Weights of a small mixture-of-experts language model, trained from scratch on English Wikipedia.
Size: 14 layers, width 256, 37.3M parameters.
Below are experts of layer 2 (counted from 0) of a mixture-of-experts language model. Rows are named router (the router's row for the expert) and show model dimensions 192-255. Each number is 128 + 32 x the weight over its row's rms, rounded and kept within 0 to 255. Numbers have three digits each.
After each expert's rows: "gets" lists some tokens that make up at least twice as much of what it gets as of all text; "mostly gets" lists some tokens that are sent to it at least half of the time. This comes from a sample of Wikipedia text that the model never trained on. Tokens count by the router's weight.

# expert 7
router:122164096097175110158107163081114107089144150088147150135139151119082154124089133102072138114146176108080093165152149153069088172124085163091098081141188123180093160179162142098102113107174087
gets: " the", " on", "S", " of", " ", "'s"
mostly gets: "S", " released", " published", " its", " Sy", " Ind"

# expert 2
router:118167147134148179129104145101166142156121169113146122115154110106124197087101149135051145125122126189105115100083092150067113165129090152157119125102126128160101167187194143094108141133156156
gets: " ", " The", "B", "T", " It", " B"
mostly gets: " ", " It", " Th", " However", " And", " but"

# expert 63
router:121205137144155185117135163116142140147144160151148116154122114168112181096106118075120139186101151144180110106176157185139090104159141179120102186163143122130088188186147120135078104130076163
gets: "y", " in", "k", " United", " of", "j"
mostly gets: " Q", "ay", " such", " Kh", " due", "eb"

# expert 72
router:108152104178141091144092135102113130105153133146115113126086116103076126062113076151116125100143159157123172133127079129056176092101093213130157120173084159124074117133174181121143115156134123
gets: " K", " B", " T", " H", " sk", "k"
mostly gets: " K", " T", " Ch", " He", " s", " d"

# expert 14
router:169138140150054123150121141081164142181094073166107078156146113149173076109093178090131111123094117083147095157098126183124123110168174126159087157172125119150116102153127136114174146184094160
gets: ".", ").", "\".", ".\"", " .", ".)"
mostly gets: ".", ").", ".\"", "\".", " .", "!"

# expert 76
router:099055128084131131159084150077115065176150100139105130124162157151111121122108107172084122098146118183072079110102106110109184089182097108166143134086140150101116086129132148162165166119108139
gets: " |", ";", "|", "\n ", ");", " —;"
mostly gets: " |", "\n ", " —;", ";", " ;", ");"

# expert 60
router:106146136175151111113141136119137082143131141122155171121103081179119183122152100092119170137093129137103122126156100174131119166126126178096100174159156141166094153183124160166141113140157144
gets: " the", " The", " J", "N", " Y", " S"
mostly gets: " Mon", " Y", " Mo", " Mag", " Ag", " Spain"

# expert 70
router:097151118090151192165164080132088147089122142121119098065077111092132133110132172090183094103113153079174183163159171162157135137103102093098199075063162110085132178104095145151150118118070090
gets: " of", " with", "ed", " by", " for", " from"
mostly gets: " with", " about", " during", " including", " used", " against"

# expert 66
router:152144147185139119103132136097164135109119180146130191112137156128112155078176108144133078112089159113125122067153081167156107105177113159155095126072168151160134169116115122113150092139153132
gets: " as", " was", " and", " be", " As", " is"
mostly gets: " is", " as", " was", " also", " not", " be"

# expert 52
router:067180144107131155153162105129098070092164079143165099132083130089143101164088103153169091085098142100101091138184101152176104182162169110116176104167089179121104080085169153125090105090120101
gets: "\n", "\n ", "\n\n"
mostly gets: "\n", " \"", "===", "\n ", " ===", " non"

# expert 75
router:099115104169159114081144190108158099131141148122169117141062098153084079136105107107117124142102158103112101149094134134176089109121109088098146113155176178158131157168066158096084159084128181
gets: " he", " He", " she", " She", " the", " it"
mostly gets: " his", " he", " who", " it", " He", " which"

# expert 23
router:123132153120166124138074150132138121089124143094173171116110099107132126086140122122078103181143162149170159096131109127123168134077144111183116140160181155144087180151177149107101168080149176
gets: " st", " t", " St", " T", " G", " g"
mostly gets: " W", " C", " H", " B", " T", " L"

# expert 53
router:152129079111121074188124166105161094074145134155114117117111067157088064139126077140136207158141181134136128122073061151086196076082152112145076079083154131086086132114119138110091178159167138
gets: "–", "-", " –", "/", " -", " an"
mostly gets: "-", "–", "/", " –", " v", " un"

# expert 46
router:123168107092120123097156090149149161104106067184127125106192137169148157139123155162159128104153107161108093153132114090161097163103160110134144067113120103187115086106159127115128161159111177
gets: " 1", " 3", " 0", " 2", " 13", " 10"
mostly gets: " 17", " 0", " 13", " 20", " 15", " 14"

# expert 71
router:123042133119162114183193141183129146131104181127136107128155142142090174125150125107133163064136137151141218118216090192187117133114136113179127102151173073131110122160169145144163056180138182
gets: "s", "es", "ers", "ings", "ions", "ations"
mostly gets: "s", "es", "ers", "ings", " series", "ions"

# expert 51
router:161121174081113125187090161111079183128120122141177186146108117076119211143102070157080194132102122158129113150144106092110153140135121136119178185143158180158138135115128115172059118189135134
gets: " P", "p", " a", " C", " M", " F"
mostly gets: " C", " F", " P", "m", "p", " p"

# expert 28
router:086146106150128116090125141101152153140102138120089140101076128104113159157095092101141132154131158131093117137129154200089160069152127158165128138125104143171095127186090113097132152095125134
gets: "a", "an", "on", "o", "i", "in"
mostly gets: "io", "ard", "ai", "ara", "ani", "son"

# expert 73
router:131154143120158119121154106132076128137077141170193124070193143093140099101099117159074148114169083174132127117144137137073121162134117097170151122144177084128140169114147153072138137154144110
gets: "\"", ")", " film", " series", " album", " \""
mostly gets: "\"", " series", " season", " game", " film", " RAF"

# expert 56
router:077149117117170123158091166167114080126122173156113136162154132170118110116179102120086106134096120097132134109102105102103119145145105188148068189152087147126114161139088176101091088081128132
gets: ":", ";", ",", " |", ")", " –"
mostly gets: ":", ";", " –", " -", ");", " —;"

# expert 49
router:115166119108119109119112120131127168126176130127124144138071115120070158178128154108134147109123167125149125195165171131160131142124180129172150189152120068118089183143128155139132097059136134
gets: " was", " is", "ing", " were", " be", " are"
mostly gets: " was", " were", " be", " been", " being", " them"

# expert 48
router:088103125102168092123089182085135129121184193160133118091114147157085163137076075143046143144138181133128121091182115169092114110104099122131135110111088147142123127120149112117064100092159120
gets: " ", " co", " K", "o", "P", " b"
mostly gets: " b", " d", " re", "ton", " San", "oc"

# expert 17
router:156108149131093137124104111109082098141078121151134145155143167131143118113098116130174104167175174110131091195150108140187127109136104089141123095143147139119130132096141098118106164136163066
gets: " 0", " 1", " 2", "1", " 3", "0"
mostly gets: " 0", " 22", " 1", "00", " 23", "000"

# expert 65
router:093140155163149125139142108123133155187082158156172100120112139157090101115107125170180076150133146012170081180150112105142095143119115092129133074100088136091136166132111086091167177116165058
gets: "-", "|", " 8", " 5", " 7", "8"
mostly gets: " 8", " 7", " 9", "8", "7", " 12"

# expert 32
router:063071136104151121127067144090130078167127123118098117149134153165166119128093091161108149122134115165108071117105078119120160065189111122137187120132140153116119100131161135134121184067094148
gets: " |", ";", ":", " —;", ");", "\n "
mostly gets: " |", ";", " —;", ");", "\n ", " ;"

# expert 22
router:122144162112173082108096078070098144113155132111173129194087113151156122161104110122132130131145160173120136179119118135107073091115136133128124154139175128180082150099168138082118070043171133
gets: " was", " is", "'s", " a", " his", " were"
mostly gets: " him", " been", " this", " were", " his", " was"

# expert 13
router:138113106120100082133112114156139155150180121122077150110064107156090131101191140102097116149094107148182176162154179117118160151110126114128204115144130098119135152077108103148162162064172159
gets: " in", " on", " out", " at", " up", "ed"
mostly gets: " in", " up", "In", " during", " out", " over"

# expert 79
router:147165132116133109082097149079122100076141161106131204180092091131163209115115088175085149149101180158147082103119137178064099134086097133176124138164150170180128107163153153127099097080147155
gets: " H", " K", " L", " N", " T", " M"
mostly gets: " N", " Br", " K", " H", " Gr", " cl"

# expert 68
router:142116137157186135087095116045093155115128130160174150156099155153079134150163125136078171175150127111092171139094131160082073123152121157143114139161119188136120124159154159175116059130182182
gets: " the", " M", " it", " an", " The", " J"
mostly gets: " M", " it", " An", " Michael", " John", " Richard"

# expert 12
router:130156119196133130093188064083103112100109164142123171150113106164078141175142082169068176210119163117054167049150152112102124087093122171155077155157155193136080145179142175150133133089150135
gets: " a", " The", " D", " C", " F", " A"
mostly gets: " C", " F", " E", " D", " Z", " J"

# expert 5
router:179081127201167117133146120159128129095174125173134084159095041158117105155195138087148091093174098085134118166081184115121124164078121162087107141126086176099143115090156158106126170105118151
gets: " of", " in", " for", " to", " from", " with"
mostly gets: " in", " of", " with", " for", " at", " from"

# expert 31
router:159107107140134161158107087223146114106159146136087123093165153119154114199129138085082092107139157084180130176109080111115112107181135118144105160101088145084128163134078171119125094176099164
gets: ",", " and", "),", " (", "\",", ".,"
mostly gets: ",", " and", "),", " (", " &", "\","

# expert 74
router:189196122108159118166146130095146160115147152148099207098158117154064135132139084155067159140070147128065083152157102102059139126142144125168078182164124178126142159158136106100115135118181126
gets: " in", " L", " f", " J", " O", "H"
mostly gets: " f", " tr", " o", " en", " sh", " Se"

# expert 36
router:120070147108124127145095143104133085153170084117103108143126148129122108078133099162071167088098124160059098076099065159081187088139128154137108129107074175137090110149163122161161176118125171
gets: " |", ";", ":", " —;", ");", " /"
mostly gets: " |", ";", " —;", ");", " ;", "|---|---|---|---|---|---|---|---|"

# expert 39
router:131127186123121113091102095049135090111145186128094168170156182174073145125077163078084139159096165124151091091166080174067161119067152133097130116148137152130113117148118114117137126147130165
gets: " the", " (", " M", "is", "M", "m"
mostly gets: "(", " May", " German", " Air", "ford", " (\""

# expert 61
router:162190156072125106091131158101161133102148212173119141156098081116092117109115072143126105140119098129125132100125140186069143162091118156132145151099150164190071162145128127157102152125163164
gets: "|", "–", " 0", " M", " ", " at"
mostly gets: "|", " M", " U", " V", " p", " No"

# expert 29
router:169163178140187131116136111119175117143099115153152175168115172127086165130132093160093144141104162143105116120160145152090118079112117116130106105165160191160135165126126125140062131126134153
gets: " T", "et", "ah", "r", "z", " her"
mostly gets: " much", " David", " Mel", "ess", " social", "ah"

# expert 20
router:148070118080139166119141176101126176107127131147191158089144155104107173083081161122131125119120145169107105131115107144131105193121099172121100108124164116129116092139145127084139103094107070
gets: " the", " a", "'s", " an", " his", " new"
mostly gets: " a", " an", " its", " their", " other", " his"

# expert 26
router:168152152163097185138079148066139119116164164126124140173079163147119152107125097174108159173068116126120169098107143138085133097133087120161092128107184148151120135177161151140133075112119147
gets: " an", "er", "or", "l", "os", "ent"
mostly gets: "per", "ust", " even", "rat", "ob", "ent"

# expert 0
router:089138135142113117119117159150106122077101101111113128119120133120100084186094157124156151183074118125164078096107143145090085186140140148097107076160095166118137146194102178127114134174116064
gets: "-", " the", " The", "|", ":", "The"
mostly gets: "The", " John", " The", "See", "=", " William"

# expert 50
router:123141128134147141179147149148157145102135075127089164125129145131097152141100086169162171079127142099111101072115173176102181083177087120103081154149109144128129118136161114125175167115198102
gets: "-", "–", "|", " -", "/", " /"
mostly gets: "-", "–", " -", "/", " un", " re"

# expert 45
router:086150164092162107137153148116129152086136157109149131198098123162182108070137120059132168120137123063125144080117175144132102097139134081164122125096121108133200087153085151109124141121097164
gets: " is", " was", " to", " are", " can", " and"
mostly gets: " to", " was", " is", " had", " are", " were"

# expert 18
router:062180136145162143178089193164153120112133159167105171163132149139168115105126159126082096128092160130152091109153102106126089145181075200130114161176129161128130172156077147114136103093123082
gets: ";", " |", ":", ",", ");", " and"
mostly gets: ";", " —;", ");", ":", " /", "',"

# expert 47
router:159111144126116137133108088168129122121153165134074161155139144115129071173154152110097088082136148103170140162092096110087093111151144124153090147110083158079108169127100143127129071154143177
gets: ",", ")", " and", "),", " (", "\","
mostly gets: ",", ")", " and", "),", " (", " &"

# expert 27
router:072132114172147096176064116114082128173182148104118076074126116115100158136091158149101119147164147143071090097161129178074146106189103154154099142093139151142088139089139136165140151117176085
gets: " pre", " \"", " S", " (", " ", "re"
mostly gets: " S", " \"", "re", " de", " re", "ri"

# expert 10
router:102105142110165092148108119106124146165142140152129146157118150099104197120144170137174160121068109133116114050129153120121161132060105129150119174143131090119116130172156090146110087091071073
gets: " following", " that", "\n ", " this", " to", " on"
mostly gets: "\n ", " that", " this", " have", " all", " including"

# expert 1
router:141152150075139122123152183087104084116130183143112149168128140129112146099070091097122131153076156115159181073144130202146168095151093101103054129138100133189131150128082140155124057067177149
gets: " the", " an", " N", " K", " with", " which"
mostly gets: " N", " Y", " El", "ig", " Win", "ann"

# expert 77
router:147141109157132118140177125146101108126109103135105120101148134133180137091104117097171089086087132091104109176073170155167156106124151127119108116179086128134140088158133156082173150174091138
gets: ".", "==", "\n", "===", " ==", ")."
mostly gets: ".", "==", "===", " ==", ").", "\n"

# expert 62
router:119131081121124099103101126190064128106166104188113100157174132134092156096151135178173096116115135160092149157122109112087191137116110134164103133146148146106109087076159140103143080139170159
gets: " 1", " 2", " 3", " 4", "1", " 0"
mostly gets: " 0", " 1", " 3", "1", " 4", " 2"

# expert 41
router:115154132090158095154143134090151165125136112144179135154157092171128091061113084056109157153099151132092097182105168158104070155087082105167121122109144157148168095155144124117096192140108164
gets: " to", " and", " of", " in", " for", " by"
mostly gets: " to", " not", " or", " at", " from", " +"

# expert 24
router:128167175130162079131126144075109151116079128107155083101132102152114187116110138173106155174118156082172095153143078165164108160084075107183144164160093192078164150110118156154140102130065110
gets: " a", "a", "i", "'s", " its", " was"
mostly gets: "a", " its", " a", "ani", " La", "i"

# expert 55
router:124135165190171063099102198168126061152098076151167123118156126104164089080112144146160182128155159087179096176106164127136116150149081094182157144165171169119157169126116138074151128128111090
gets: "\"", ")", ".", " \"", "'", " ("
mostly gets: ")", "\"", " \"", "'", "}", "),"

# expert 59
router:111151163114083194101132129103143165120133137156079132144107131098107110161099157117130133172087110147187198146113163090076095119066179159147091065099141086111169149133113151103121137138089068
gets: "ing", "ed", "ating", "y", "ling", "ic"
mostly gets: "ing", "ed", "y", "ly", "ic", " being"

# expert 34
router:115062145147138134141064080104128086125159103139162178155144172098114177133097168119154155159147166120081156109078100076101089079149143129145088206122159137122161124165176166132119120083146111
gets: " New", " $", "==", "$", "===", "–"
mostly gets: " ==", "D", " New", "==", " +", "′"

# expert 54
router:128127109168153150117107075111128168126119081108146185089078114189121156130093129129121186192145161133116125107163050167123130130106096131123149116056123118115078129132148102136087075115117124
gets: " ", "s", "°", " a", "es", " F"
mostly gets: " National", "°", "og", "ons", "ass", " Am"

# expert 67
router:138140160173121132173146110100168157053121139170096178174073110180072140155130096156116106147124130147096118112103118128099138086170076158122068120135163168178089120156130144127115073141094140
gets: " the", "y", " U", " V", "W", " I"
mostly gets: "ou", " U", "ach", "Sh", " God", " red"

# expert 25
router:163133125090118114110168159120106095146145119119145126154079084145139097154117094172132123147089116105124194098139114152102102101116126166135117132114115133169115092140144128106082121114140160
gets: "i", "a", "o", "u", "us", "ia"
mostly gets: "i", "o", "a", "u", "ia", "io"

# expert 16
router:145149132119089128162122079139112123109159160081129068087121150075107082117120111163167145145119148052122100089119178115151094215163131121070174127157105124136091115144148141155110169129140104
gets: "\n", "|", "=", "==", "===", " information"
mostly gets: "\n", "|", "=", "Personal", " Preceded", " Coordinates"

# expert 37
router:120155170138118132094130137065127153124122096131168175150118164150142171118103092135160143129115128170074132121095161141147163119076151131149099123164099199146093151139133102148071072121132117
gets: "==", " the", "\n", " a", "===", " =="
mostly gets: "==", "===", " ==", " ===", "====", " Am"

# expert 21
router:127120100152165119121150112172119143119082071157087148184155101148180149160178126114177149122137117156111156159126113092155075139077133168150099116104107069074133127140128148093115141163116184
gets: "0", "1", " 0", "5", "2", "3"
mostly gets: " 0", " 3", "1", " 4", " 2", " 5"